From a checkpoint of a small mixture-of-experts model trained on Wikipedia: 8.64M parameters, 32 GeGLU neurons an expert.
Below are experts of layer 6 (counted from 0) of a mixture-of-experts language model. Rows are named router (the router's row for the expert), gate (a neuron's input weights, with its number), up (a neuron's input weights, with its number) and show model dimensions 0-159. Each number is 500 + 25 x the weight over its row's rms, rounded and kept within 0 to 999. Numbers have three digits each.
After each expert's rows: "gets" lists some tokens that make up at least twice as much of what it gets as of all text. This comes from a sample of Wikipedia text that the model never trained on. Tokens count by the router's weight.

# expert 13
router:532510481499488539482513484533506506487528502551476469494517493514475477520495480467439513487514516456516493532491467498461485458515489479495491482469531511511502474526504522510493489530488537465535513499520494534526505432504501488500499500500476543486512515536510493502516490464539544499544520532478472506491502517503487439514514505479441517444494511546483473483492496505480469436517524510515472482533511458502480498528526492487523468515538499504537457476536506512458493509520553
gate0:508501522500510500531540522521480457518536486448531502504468474464527480499490530482486488507551546475535524491511496519467499563539523517482499524508513510490494493471488484527468459466474468468499569463503510494533489480523529478533490466496495493487442484508505469512510498515501529475475512500507545534472539479554494481536501530499529487511464506528463471500522506514469552485528494512491471469541510524497500499506509510547499456451496489522485524474508486486502536502508508
up0:499489479491542511530507521490502462504517552491544495517545499512526436480492536549525454491506484518492529490532499480525511479472540506521495477499484487479470489452475480531510500505537477498549519513493498462522497486475510465523486490459503475494478479505496483486460491485502527501507453500482490499473515524502432508493456454519497495509477552450517544466461503502504486482511495472505492501557482502467520507501465500519473492480524433513468539468504495532522492487478486
gate1:479507453497483523483489564478517495461516477531514479516517495553489506501529497509527469536475496494465503480482530520486518499532503478473499518531491508504555514496508496496485457502500521506496487442533526485520476476473528479476480467491471486494511511524486518498473513497507510444505501547520495529562504508503484445518541479511491506507412549511517489444464467531468488447492525505463471519513485535511486521489492523507536496463503482509492523479488525498483493461496482
up1:512489493531532488477498538482496487494492501500488525518506501471499456506521478485512530471468491513527470472541487491482453548505489532485516504485472538491446492475471517454516534513490489492507507551461512490478507504537482443495483522444528533539507481520474482551490440496493483505494447477488527496489501486464525479494492537525485483464521435476479458514538510514492516523487465512546480455508527498494490522496510531499482474525499481534500552492505476490512515535470502
gate2:526490513491470496498509490524515521474497508482536526476463475497463515504495534496545531486504471443500530491503492475536466472489506476468510485499516455507465509505490473465504522532493523458477528524499506490492503539534541498460495492495478544452510499514487475511517517494521547479489476447497530458542514518448498468523497514520562474490530515498523515505493454508495500557509523528524532463496521536453487499469518542457498486516513478527469494523481504472508530468534505
up2:502514545517531520538507490499471477499509505559494493498490460490522524489507507490473491495507514500519518534516501519526472476483505478472512447481499477513471502465506471526471489481478537502488529480514478499522474521444493443490534537503499510518513493555515528484526480494487501508508501529452486433458500494492507441523500502500548481528485488533533499513502485535499436520496494501531541516495420502487471477502517491486494523492495550479443518460518525526487518536499504
gate3:488544501491517544551513462478467495509528491525500456482514511491510493499542474483496465513453514478500504501454491483516500501500514506529508493470491535558455502544506538475545519484537511501505480522506504496476489453500476542505508467464545499444489505496484484535515506489515491545505483527502501482509497473489430491504474482488492491518464483491521486468501488507473516499462546507436481496508532497498479507461529493521531475480515516516516494503497447479503422491540488
up3:500525550479502508520501503506502504475492485499496480505446476551460519507450522501505523494491496513511509519543500477475525551516529490482550532464516507498486485486524494489440469509516485471486480494496540498506484495523506508525468501518462567510534459512482483499487495500472477518500506480505482542556508502469526526534534531510479460450537524510470511514549507517512485530481460555500528514508476518504449464520515525520485470517485532477487499485474518475456535465488511
gets: " |", ";", ")", " —;", ");", "\""

# expert 26
router:503524497512484490480518502491526483519507492461491490494498527493504520495518509481502502567494474544531526479506506482482548485487536501515515486513471467503516478523445480480479470565521452488460461522503479552515488492506444553490515464462462472481510460506485490516504476528548477501521494504513509514508521497478516466529437515487537500507525498468491476475510465525558480468505557502517484505504515510470509489498526454528519488491486537501504572507503502474511492529505500
gate0:482481525503528502463466539506540505500490490506470501474447464483480530510493478478489469509542499544506484536489549480518460510472499521537528546490494530488499496513495522483469523464502470520495484464525491564486500515484506521520525513557479509498534515503459524472479492513503500519502514498534493508472462447496526512484465517496500514493501489476485485504510491498521503501471465480479495511491507462528469473528554469512538479554498500555490522532498484506507521518404511
up0:458468488454513524474438508501528511498493487472495470491460488519481544500477473443494466497533503516482505495442535522482499487502474568519552494510502523511492498480519494497471466478498509490519470449529479534489520495500543496521504480518478493509542503490460506468480521524522519510520518531515507517479509487494541515446454525525528501479505539488507534506473498511524489517495477499462503506492511489490497488536475475525525508523491488559486533523508506497535587514474502
gate1:466505571550497476517518476539489492489476522543516508507518479483494440520501477463510502486545471492508517513454493505519505506530487512479497505480544520514429464544472508462496521468514492480461499469498499474498512437508538505500498534515478483495519492482511540437566451464522476498481473484469526470544520485494513516512508492479503478516517470487462467507512485488457490506507488520507516499482488546481459477477488505479500497512516478514504505477537504494511490510535475
up1:531503445499524533523511505453490502538541474482535514504468495487507548464506504551504520490459554488524503491494536498475507486465469482507509503478486536514539494475553506532464503511455533513488515521519512537472539503512485509476506495470525510525483516517531454504428544499469479515497511506537518512448494505511477514441491511508485528502469533514519507486503487486509521474479507479483534501518487462517487507541494487518494526510492482499505480560485487499452547491467518
gate2:490498547507482501515489469489506547499490521432487541524491533512519491503466474515487528548454526461510554528522498499518477495539513501492502516469463488507495491507500516489511496502528520511504522499520499523500516489500456482473516503482555527483462524498499516551491488520488476503475493457515447526501538486464515518466464488529496483526503531506490506480462477516502491539562528520496490509480475485539514504478486469497539438467523515483502546494465477463537526494477448
up2:487494503518495468500487535478533522542516471496478481526484470524507499515490486497493485506478497469517483567513515503533517511492467513482514503512489477478536486553504475480511519493558507517538533486510512522501547474496497526523509506485444483507525530499496504547529499498500492495529574480550454506520440509486534528459497490550530519469469522513533497501499500504492485552537490483467453522520494530472505523486542517536539501487512493517518485519458459507475520503520469
gate3:472484470514510496493543509528525501508497522492500517467524516444495522541475503493478513479477472484510491486498503499475523484543464505504506504520502547480533469491518461496464479477475511488465513446514515510532525547519529482496583485485501522542456495483546521521509469510461489476483534514548481500492494494509493529521478504502520490488487451499542516467511469508508493465507491450464503498444463474482506498512531492510520468518477524532455501501518524464499516535461547
up3:507547503497479502550540461507517476489488511519474490513472479521499491433498478495454490450536477529457548482509491513487429507509491498507515486520502491490504466491502536499530528494500485505483509515497480453448469476491478473505486467506518494513506507478480511460473510476508548501479469478486501454502561525486492454519473492472498494510507549483474556531497533482515525490469511491534487493501507529506556506521476484487478510540487442486497461491513539515494500481502463
gets: " to", " of", " and", " by", " from", " with"

# expert 9
router:493529505478550546503545484503495545443473502527496459503511498507512475490529497459482545505525482552519488501494497486503461479524521507518542497496488496520474501498451510517497500505444508498501476516518486484509530481518535471505515560530518489493459512499503498462444517553467505454512523480500478523520511488471487539520469506482511483522467485475489482460487501482547445487543464476534501485523500490453468508516534502532500489502478445501486517489510522526489464522520504
gate0:523469478498512478494504514537520481477495499464540548511484456485526521499510507531498508509492441509517471520506573464528493569518470521470486529492474517503486509497504485463459491536498505494496465519513534446462520468535484503466514502481516467485462555519517484520491534516500500463468445488504490461493490525514480511471480484474493504475464511487553529484522511493490486525500528498514478479508468515523515531503512502537501471512497506552490485475508525498442462482472500
up0:497484550519515500539466481472483509504503471549448484491502520540482514505498541529502496493512527492496483502490435535487541444467512490516509487491511506492543482535522526501505489482510522489486528476519473552509500515484520473531516490499476520507553475499530502517509473541497548512515550548495528504516520501491530475513520490527526443532540515524480503503486508516496528480540469513470509546481519497486493520488494430489483484514506487475497518527495487491564523542538495
gate1:479515486479501505482535507501485489498484522531510503530494495469515527502497486498526551561476504509511520471485468526481479491554532521540524500497447518475458507469496471478494510490509505563530483502497459485501495483481508484503472548518529459529471510504512487503476507497536504495439515478524508453527538509523520517527485519572470488501490501560508536513477473527502528530494464496502548452516470534493520509521504477529497484497488523482433484532470525490513487497501519
up1:501505488512543520488494507488456511556523527497526556516475500500488501483506482542463497508522511467475518470455494495519505500520496528484471496490488483510492520509504520482519521510455508524529487503481490541485548490550471486491449485501537485521527496519459452487503525510488479521486522489494420530512512531456491501449528486480482477502526470492457501475507532490504494494564517522524474485531477441537533542471457495480501497505528510534485520500509526480490499468491460
gate2:482485505469469460482445503488497533519513514477491524434508486530542546455520543497493485508535521540496502509474481505562510477515464492486508514470493506493477487461498548542491463508514501483504459511515504502529483523503490519487501521493509516485477498512458511528467524512508506450494505504534513521475502498500559520485505465518491507506491495470429541477507525477496513485526499548455515469484451498514512515541507479534516461509521518491510510546483505537443476508485516
up2:547469523520491518521517536542491517522507491499501493520464519535545462515550483519496479508513477487497503519552501553492494478504529511493469509496526469500557499545552495480495549511512517495490492499521484523505506495481461510505475543472503498521469508519519522491542504470464433512513518530488472512503510547512502548497498507490486475490509513517536482470541478498446470533520465510518518514488501478531487502508423493519494536517503492484492505476499516527516529479508428
gate3:520540533521488511492486511509524513517493506512504468495492532508494498482547536508458510500511512482474509481523501481490452473502517478525464502501535508496527490477545504492465500513478486454463516479516557471523450552476528543471513523473461514503499522529501480430509513480538487466507525499448509492534512476492502513538479515455494534536455503476482511527529564496538531505460512495472489473487531504481486451476505495483512503505466533513522469497465518492467480496505475
up3:482510467517516483516475499490492464532520479526534517551502487523545470558516493502476536490501539511522474539499479489503476500491478470557476493511501499476497492504518561522514471525515503493492501552503520463484495505505469562475478530502496504534496518513500510537491494467523484494557481492511465455519477518474475524488514518495473506463491513480469480468523510532473485557525571491534464486503529519480506530497477547499537507539484489481460478535486487478504505515474495
gets: ":", " (", "–", ".", "-", "/"

# expert 14
router:505507467486522516474518495528486505459469500512482519490470503506489471476460512501516508505512473471496478500495505470503501474514502460486515454494514513484503494510465484495518470536461557456460510512505418528519474538534513533487450475520523493459555490537486496528550482527494497480568456473504441514491478512480508497522485467489499482469510494519468472474487496502477520479523504504501470464518504499493487485524527470488495471474490443539478470494546518534507528507506489
gate0:505527496502524498522533477533487534505551490538512481442439506502434505482518491481473527519503522532490484466470496502475523504544535516533530487470513497499457531508536514497508486526474480471494496482505514493565485521465491469490524480502489509461509519546512543508514508534488506501503515495563528463500523510493521499552500500494504470537530476501510513456475508472548520479483473514467511467516542489514491448480529504543519475474494497456526493505488510518468518491499505
up0:490515475518481516486470497513487530497477502522521494500538479511548516530505500594521506447475487481502494521516494494492495551476476479494514531486532545477533470525447509529480515506527556529516497458522494519483504466500517489491500521501482485534483477508488475525470481528478467556524505490486453478474510499483500488523521533511515462476481498465491516569502492493474449529486495493497467511479498499489511549479491523456520530539501506524516515481501480469468537534526518
gate1:518484509486508490527496488513496524522497457506526475489498469542496485503525475462519456511490525519504466473466501536512522493510483491514543445492509499509474543498462502469460490545502529507522523471505509467479548483529517513495476462468493477492502512519490459516501513484447520487533483525487519521496536485460498459486505458534483458514497499534522486473470431487463451466519467536474497525547468525507500497495493509527518509493505549512502468471448487518460509465510497
up1:487475510524488493520499556518499528481497433476478482513519470537454452489498504514501502472493575511489499517511519489514512517497473502492504565462487510475486514500463515492499492525460531495472478485487492528464509512462507503517455500487509493508485469448535525529505536510520517470506507449462514521472506465526502467500483512491492472474490503535466513478499456485465469471474507509486484509464525485489500544526471445504502519512530485442490463513473508482486449540491488
gate2:491511484479550486520450493513525490486497530525499490499503507466506526428494493481424502540480495481492494491514457472499539510534510471463485536501504502494513493520510513500465508519519506486511504501474488505524521505488495466500488516526488552505539516546492499444519496493511501517483473421564496497497500472495524510495517442512476537521522456479489479496493523489555536493500485527500512488497520470536461502489479485496459478498481479481496493506505516472445548508448479
up2:519502492535480518493552482493486485518509490493472496527491489497505466570528485505529505460520525508504501448479539542470466519493498533538519481519493477497513536509518535533520496494491469484507510493514500487492487475528471552490509499478527444499507480495535494574499494464485518506533540554424502510493495513513459528492514509465499464496472508518523527528522501480465509502470520489515494534501485523461543517502508473510546519519481540503514479485498468514540452490508525
gate3:495508465477553516518482461483495492460512507480461496499463496513514487502493515442467465537496500501535500476540477474525498494518531482449495532481505515511505504463527502479525455531479485468528541515530520482503530556549526518517489480479501513505525506558462489503483518480520520467460492534503501494468508545489503492495525492496475523512500503512476461467515494514463517508506486533496514484510532516427494471487486503478480493475496494534519474443516469518466516523450453
up3:496496457491510543518559494447471489465494527467465485466489528478492454555510468479470502488488515513530522439505494500508495485505522485481497535497520469547473480449507507532514496518520522509546520519506520509502513479517492516505522531495453506474491547510497500494533512448520479495466456528446487530458533490505486451520505495451471494505514491500496494489502524538527499549505507483496527479497510516451467470493487503530520463519499469504526480464522466531488501496480488
gets: "|", " |", "-", ":", " —", " -"

# expert 28
router:452505535465474478503444512524450533512521522516489511518477507517532477498502545516495472481492509538548539507491466514473533485511526523519483477438530520505504522444484522493488529469508536497500491494495510578491486457483464497542512515463520479502501499504516525526529509476481514470495522514525504471503482485529494489535493504545532501486491562521478483514477496500506501516518513519459526506485482513482528513519491489497517531460531523481516537562511515533529521455513483
gate0:526510542485519533527494488447516503480511566538492487480476493519484517497509484489491469492541464501457488473477486508555493480551501509502486469542501482450468519509472483519473479496510489518482520521436505495544516448493496497500458509532469520500463445476472500494475492454519521477483531498509458511512526572469518514534507514520504513507484510473474468510511486485507500519458523502457500519524457494488524485478480472493487531460488532510495473502521473505515489512479470
up0:519513470485470488490499492494507532498518493518484549509515526520509509478454495471482503465468517493500462489494479535478538463529520510490515471528481505493505487467530447542478518454484477482507485471526525500470517531445493472463506521520492497493507507476480455493515490516507498540493489513534509548433492478491526505461498519479530519478517506448479521469507499512507538516539510439469500524484495465482507431454487499482540498499459493516512481501498498481498546532498554
gate1:449514471446467476483503495533503499491481543491500526519459510490493480512487535506515512532504514512548537511555438517489517492517493526476471546498516519499517513464457509532464515516534482487533528522496504552468542500486506516506555514494509456519511498510520539507514451503483499481524498513504477516513474478510475511501518540495548508471465503496472485494515493505538467496509440516515503514494559518483524499523526510491542479498503517501467510511497472562502481478445478
up1:480534533496457505543489504481503459497469503505522481484507528498510474487545540517495461500481480506459556518535451503441487481468509521505484493506524529473491498457481547501467506497473501482475536472500530522487464484524507559499520509476519475501499500501535517523484521474497525503488509456534463503524518498490515521468506456510484531521504499466470462481537501518521517516553530475518489490455516475495504516505476526524453531511502471516535522487501466538485436491517476
gate2:534523504497488489493501501533504501445508537506468493456466457504570494462489486477520484502448474504494502487470509467470504477505507551505464500489512480474494458506527500503491534521544529513497492491494530528552517504514560493519531554427488515491525504499502506491499520534520488506508480517454473497548520505504462474514493493535528502493532481472515507515528520485489514495533477465477501485524524445537471511502497492513466502519531494473495542550490492515472482490546515
up2:517514496452521523567480479497467538524505511499453531555474473520551486516482509518530514550521480524487486520513471492500486511502509536500470493455506486490522520529514522516485530484529497554512515455470502510492488489487505532537466526494492488504471500479505517485476494502526506517478476497511476514495525534527490527515478531461488507538509494529504495493473536532511425540539516495473543505497475494497521463528484506491467493424502532534505489507507536498488483463456496
gate3:455480495453549493496465491542494483502550464520487508503501518545483451516516514488522501450488534526445476451466491522506537500478483516492469486522543479428470514468501479499476464504468451502474489492522495499505514456534523507503478495513531473510490497511520470498499498477493523495533518478487503531471554506530495527478486479512522475471490553535502492528485495427477514512500517521503469482495495491507503506523488467513501502478475539488513535475476520506550478521502504
up3:490513514540546503537503540510465520519497520495504528509498477502528498506492493548513554545480501535506536488560501526490548452503526496523501517485486500518500471481476482487510475525490491518541482501497526477529490524530468519484478508498485524480498454505504491534516497543535477522476472515458526509548497511525483459521500482468500457480525503488509537506473461565486504474551457528503501460530492520487520485510526475466449476477500514489505498440492498520518514463506466
gets: " the", " a", " an", " first", " other", " new"

# expert 24
router:474491461515495486500503495533496486464507416495546508482489498500511560519561451498456525489484504539508497545492516500469514520519558504476508504513529514526516504479527476480506495537493502464525471496547468532504536446489522521473499472531496473510497494501486505512470520478468476495536527514470491473488513534494473497465475504536481503539487535491519513509530488526496530475518515553514514490500540493528507501462452509490530498522457538503475546504490480501496521527520521
gate0:540494486469527481433475483532504493505494484487520524546441443486488507518477483505482496483462487524528493438470513515481511477512502527512496485509451488503525472521540485483492471527504510545517493474486498500525504527500487513512490519516532492486511529525498528450498489502463483537523485540510463505562483511470487513498483471517481475466491469490513476476503492481509536544502519511512503507482494494467432519519511471470521503506463498510566475457516471536457504517482529
up0:511511505516505510529511509497522452528533490448525520487490472496499501473471515493502469470497488500533521484496523490506507525508476494481515519538525537516457491499520540485446515530516573563498452473491492547485477502527476488547541512545477507487507487515447498508507473514488482525539510448524529512465499534471473516491508488484557500501492477482496485508469477446503491540475496493524510520480540437509507462497520494489501463466502512478520512498550526513482497503486478
gate1:478526514529500562520470448496493530520498502480509500464485502508533494512536490528527547490521489486516490518479489488458514532516467509535475486546460471536480523492517535440529539499445509495493481508499517493522532492495508511526470505488480522527512526470521470498502454522491496491496461473489542490529524468514524502477476474529525519543485493465517472529539545451496505523498520466507450510498475507519477498478466465511527502518494493525551501508526527495471475552513480
up1:510444522501502460483464474486514466501524515555508510522529528503429549501480518463497474502505506497503482495514506513541490506482480521466512534514540520447546503517476487522503492507500495459491511524501508522494523515493502470464481485483481505516507486528501526502499537508498542538507522499527450510459506530492515473546481506497509468482514494563506566455506480522508485468494457535497535515478524487472546516507524460502509477463472501501448498489496481485538514476470526
gate2:501542487522523482517488498491488477490509464510526521498523517506482467532518496494469514485542529521453511493488502507469496514477553467477488495483505518488516574496539466426499483497550500533508515485547474472482496530491495542486525507500507450522496521541469492499494480472532505479493532537517541534509496542498521528522471516501492481516473448500492515487459506526503531492487527536513497505514503491503528530537492521531486520443455523464475457537478512494482474518465527
up2:527509485477461478442500490519549512512521470500508550495485495496469495476475523509511509522457484457476474456515517509482482490505508462507488475463525421464528477505501531500531496518451466537510482458510526504467505536509505496487498497524487497510513543494556505535510503514509501499495508498489517516509500510504470502511497489448492534490452492541548494484571475477499470494479505543498491507490472513503507460498503497453481526459489482483541505464491472441500471502508468
gate3:477510513519498495558479519503510502510535465473502489519531489498511462537526512506485488485473492503503473523478505511549529469493492512495542488487465526537510504464473493545443472494483525440530505519544469496490472523501507520516453502512515484466485550526550489507488549501504507478490486490490412517467465477538500485466517475496547489512503524508481505481508557545509509481512494498506467529502506526472489510496489481525513503501524511511464493528439518529500450487505501
up3:523518488507479493515494538459497466484469528491507495512523538520499448525508542500493500498485518475506492518516487485527520463480551521528497531504552529484453476441462458486460535463513504501501510499468506489476491513525527507472487464545503482544466487545546523495511532449494503491470508476490479468521473478455474516524532489521493536527571503465496490492507536460504509466486507481525484464497500476532521520446508503511487498491507479499494520498501446482503492487491479
gets: " in", " was", " is", " of", " were", " at"

# expert 4
router:493482476507489520488501493556451520507515537497487503503517525522481485513509507515520502531517473471531527480501475526442512506509501501511479487498543509529518516491530512528514511430493471476503492476510495541527505492522497522511496442499472532493477513514540522489485513533495527456531477480496518458517537529493487542511520487485526525514509462532523488530512521485482537491496507511466512519466470520494513506455504527459479572478459493475529484538485531540494539447477448
gate0:472454469472504507503472506512481530529518504485469513516502505519498485444490504491493513458437508515488536511520517526501516470498524505489473522519534535486490495506496509482476516414503461490506495483479480509511498502471541566518483500460515504508484528517483508509543458523522518490472471487483475510533472513521504536523486479499511488508484471472484484531535491453546517465506491458496506515441521503485455526497449513481526496532496548467530478495528506487507488460498444
up0:519489496445524499503505514490446517487490497490467515449513504465472445513538511486480537484490480491513515498524486550479495522493504517488495535485518488464511510521506517511448508498493465469511501490491493522496530480480517598531479448454498533499475489520478529483478509499488514514521450492437489542479519533473466510529479483468472525459516500505508470534478510475549534494506501499519498512495492514490503562490497517487456467508488507463484454488510481479496496467508505
gate1:489476509464506504523460476475504493460532490553519492516472507552490522430519502513497538549492464436510514524471517498466489497489509472544470499497474486478502511515475443523477498438490527525469491455497465474510464515514509452488491485505490475546485467469524524540475489502509503491488511498523515486537536478460507492493524490533497466477480508496503505503468485445486465501473514493475501512513488525483512511538457497468465484488485497486485535517476535479464501488467508
up1:476506472508519478479504490529533502513510502525524530487514532497545547484458527448518512462531526525475449471464486471496491532538500510472537521527481493480504473514482486486487544430458480497514479441484466521499538511485502479507533489524544477505524511488487466483497494539488490505508508501501540501517535492493511502474475486521528468524502507483498507513492535457496511521525492468503550522489532520487485480490505495496512481490487499489486513456551543515568510466521557
gate2:491420508528549521510516503506513449531511557505500465505508520499527498504497506491529487506518499472500486497529468486460522473488457458544494508506516463502542513518472496502529513491502504501495489480505489513527507558525535548518496477508480519487528535494504454492509507530537490508532496523514503518533536509533508544509504479473507481502488512523543463509501548469487500416487464491525504540505511545513500516515530504526484515504510544557496505487544520529532490475512500
up2:490487495473489534522449501576504509474536501515518575504512518531518483485504474497528508535504515531469485497491493512539509470518493498467545481476492478516480498481514536503477488490507542505517486512499480443525530475506495509481524512520475477516482482489485491550528527444501486517500518566457511478480506484486503475514491482453449490438519505487535475499498530517520503489509532459559481502522512490484519484512474462535481542495513465523476469507524509485489518473520514
gate3:504463468506477497482525508533525470470542462515464520464452519494472477479499466497554469509509521473515521562516488489482509508486470522493496463489496505491550520523495514469506509479503524482537505487488512510567503551498474491451500487438510516526507463487522468507471483498496500527505476505468505479499501493528518505478508456559481491437498513504510496497528471484485490478502509481493475517505448551514460491484563513501430490502492541504490507498511512516529490501489502
up3:528465486529476463493521508497453459451514466502506523465456515501522495513520492477530478528498502557557520529465475503551494478524472461519511472508546526490503512536508520478469521453504516493529495489528507490517519483499507511543506505474524497507475506443521508509497492486492517492496480492522490526466556505491504507484441447533477485464496506478512491489541463526496499489508531538529479464477477508487524485507517539532483516488495496511509491486539515533568496460474485
gets: " the", " a", " World", "'s", " an", " National"

# expert 21
router:536531495507477511528468506434473513517436558472471484523511495508497496492506510487511468478515494584491471493496528483503486462475491478482489493522527510534474494503503496546533521520518417468501518494496499520486485499529494468524480488506503506505487491513513476515502506487520508460523562506507481525483465516506545539476482486491484523484500495487489501473482548547485526452521470507514506479470506472492455471498479481491492494437504475489500514486487475495458489547469520
gate0:490503520480493481497468497531513547484487474480472509483473503518518492551464494499507451499481523527495525489499506527493514468489471506470535519507499533498512493526480551586511535501514513493487523511529497519485505538506470503544509533451500514500487532488481489474484467438474498476483502527477490542481482461503484508538507489480509488540541498457500483460535496532560484526511492517508498473469513489457456476523475511539521531480471470483549517531479527496505501483537525
up0:514503522555498475477492501467491528565499504487526513526510499555491486489512524518516499504495498471505537480567521476482482488540487484487472537486501433495466503506513447520521516495484511473481504528479484497496495513494479515461498540518442541488499529467487508490475472468475456478493496482494471522514458473516543500465551477479511502499504481451510492505514529508474499474494504544519496477507527460481498468473521546510509485495455566482503512530515524518495520498484457
gate1:492523502485469497543471465451485479477515549488509485527486525468512512497517498520506553485491559485476427510505538492519479482511475482484522483557480530491480561499502494500518499497516499520510518517517571458448512488496490496477478459507508475551473501576485497535516489512496498487505512453470503508513493508524510480506468502538520500541476525470483501505466495481503502478467477499455507493530469481497513507460478522488500486479505449462512472518489510483513493517476528
up1:470492491507487546501510482515524453498505558495493500492527547495507502551505497505491544485511522478490479529488489514509516520508482489493512493554504505502478533537472514458489489475510469538514525509516515521492522489494495488505494507469552492518483476526497526495550444475482514470536509494465458457508529497546517540498503451514541480480544518470479485470523508480482527464526475474514531505518529502471494500482517506496457468478494470523492470532545510508519541551441528
gate2:503486504479542475539511535504493451553514506499517496518476505509503459502502505471509451504469504509521482496498491484524481500517531501542503523523475460482503490492538501535488541501484498523501541470529490519479462535451495514515504562482498521487468497516534523539462477507476489439509482505499492487488435445511501461517492522481494497501520552485505500498528513526486486503475537518496506460514515484501504474456496543515521497513425516525520508512488538500526499512572506
up2:516523497537485492454496511522475527481513462508454535493480484505495563493484476498518521495506552501490517501497527520476514518472509508513492488502500489525511526471490488410529453470486449480524523513492501526489554461516498505535520505483512508486486481500479483482562549462547506519453459499492461504514497476527511488461485500531480490536531496501505547517494482451500504529503475465455505503519465490546503524534511493493504483490514475495507513516517480486444494479482475
gate3:506490518480490482506520489508448477510544477536527511480494473514480489503513500492482489467535492508519474504509523521474521486464498447471492493547524507509540521517568452491456488530514503477457537503507451468496501491512541516511461513501481470499513491495500469473491489472504472486515501501496570514511533467511470492518482456517477479523500477545535496465520500511508513507498532486507461484463489517509450501541465547489469477527456508468503423513490528515486497501518512
up3:507528532473494476466480493501442470493481483483547508472487482486492469484522519494482493478492439496560480463483474518544495445489489453500550478495513530499477529483543490520490517475485517491499477528472490483502486514494499448524477514533456510471511496540514469489466497533487499518486508503522553496508484506485499522532476485498484488522520471468478510510505483476487459512482531473542498526443547472528479517490527498479442472484466474460511464522517517504498497536515479
gets: " R", " B", " D", " S", " M", " F"

# expert 17
router:474543485538491493490508569445536539480543460505512444537493483487494546455551497509514516510497541468519478488483516521526551498496491513479520477514458443495448495492466489456517503568494494491508480522528496532508488472509467519527508498498489474496517496491505476523512503512503462470540473517499481508462490502472464487495492484505529512498516547494494500512503492499508502518489508545535442524544535529519478509513485474528505460493470517512502538496520484516498496523508499
gate0:475543529471492518491521489496524495533510466527486511484504524497498515508527580493498497488474520510485504460490521444506507491469517508508499501504489473487473545486491508482500511461530517476482494514535544497483481470534501483504469471475475489483505506513501532542513502501515517510414492492484509503514512510446518447508462538482506477503465509504454497486525540484493491516502471498516489529519493506517494477552488557484508510491527487516455517490541537459490504551513420
up0:469507537464485525472501482478516499505488545459514526493489502520510526494480544500474500490488522523497529506489509472486508489499475524516479510507469459461450512518496507520514436482547496475496512495501490524477479489494500449451455486519469518495516469516471532522494495511493418507432480491538486515475538510495506466488471534514504520498516460529464505483476529500532466517531472476521517472495483454456517495510496528532541500501516511514503562478538520469504491519521505
gate1:474544522444523491494494527514497498471518456505444478511493497501519489562514483530476492512449528545489503525494499460498537491506520510521482507509501498536506481487485540528491505517467516470512499530500533481529515531461514474508496450464513497516512522464540493502530465507497539514509490516548567491475484468489507521489493539504485461487523464505486498517520483541518558456495464488484516525485498481494437493501530484494487492490521516509472487492466485507555522496493553
up1:487493474508522486450489504504518462490500552500495530471484514528456517475443545524518525477527493520483499511512523477502439486467474512524540491481515543493472485503517460490507502474491507518529521506484470501483512466458477464516514503529479533512495475478442523474476546539514519497470519494505474432488483529516493479450445432485521539526508521503465483528510494533487473529479492469511530466491518494507528507509497487471529525508511486500490481506491486497507514538488467
gate2:486466508496513534478506470503518538455481498481525515478505464488496489505502499488494504502526513483525497479495504467514523523460499529507458493513470519515538537470448519542494533565456490489514483523523496498438522497500548517522492488506510512471529518552499426471466479493473494492525532531460485484517497505510462502504515456577497491470475493529479516520543495491477495566516498500508499510507520522514489472463501520503544482490480502478466521535489499486488478507456515
up2:526499499472470507480505501521524506503514490520500529537444504500510497487528532503506488484509452482564510528490531521515474527538473495468542507528478499493512471503531516502496489503538510482484472454444491488527484507532474519519504514482455500504524485509491484517542499476498471510509487499545495447468494554517514471479540522486487507484462526505454460465501522494492475471469495500494485487465484501499493513518544465541561484507510530476492445490504493533423526471519502
gate3:503510501486544485492494485548489546490500498492532481498476514493528534516488495485483469500509445499504481471446506525494476486509486510509480504545486449501475508499510502516528548485544460517529475497531518532505455492496501514535543526514491481498490503502479550497494480522493471519476478470496507467467461509484537500498500479448500529532490520480509485504535532538547470527517545494523477491493534503566532474506482484442509462512523507514552492488502500471501430515519522
up3:450518510475480516472487523540537511487498504502461491440501496521492487480506495523516466490501527491474480511531494488494503482474466543511507522477510474460531426464489469536490543523460471521544475492506457487495513494474510458514501473456501495495505496455498451517502559461513541501467516532484468442473511485567501471478518512506522472478497520518474502473488480498480517505503482484508522470486488498518507528523494489465469493511511480547478493496529505528529543506477503
gets: " for", " as", " of", " in", " by", " on"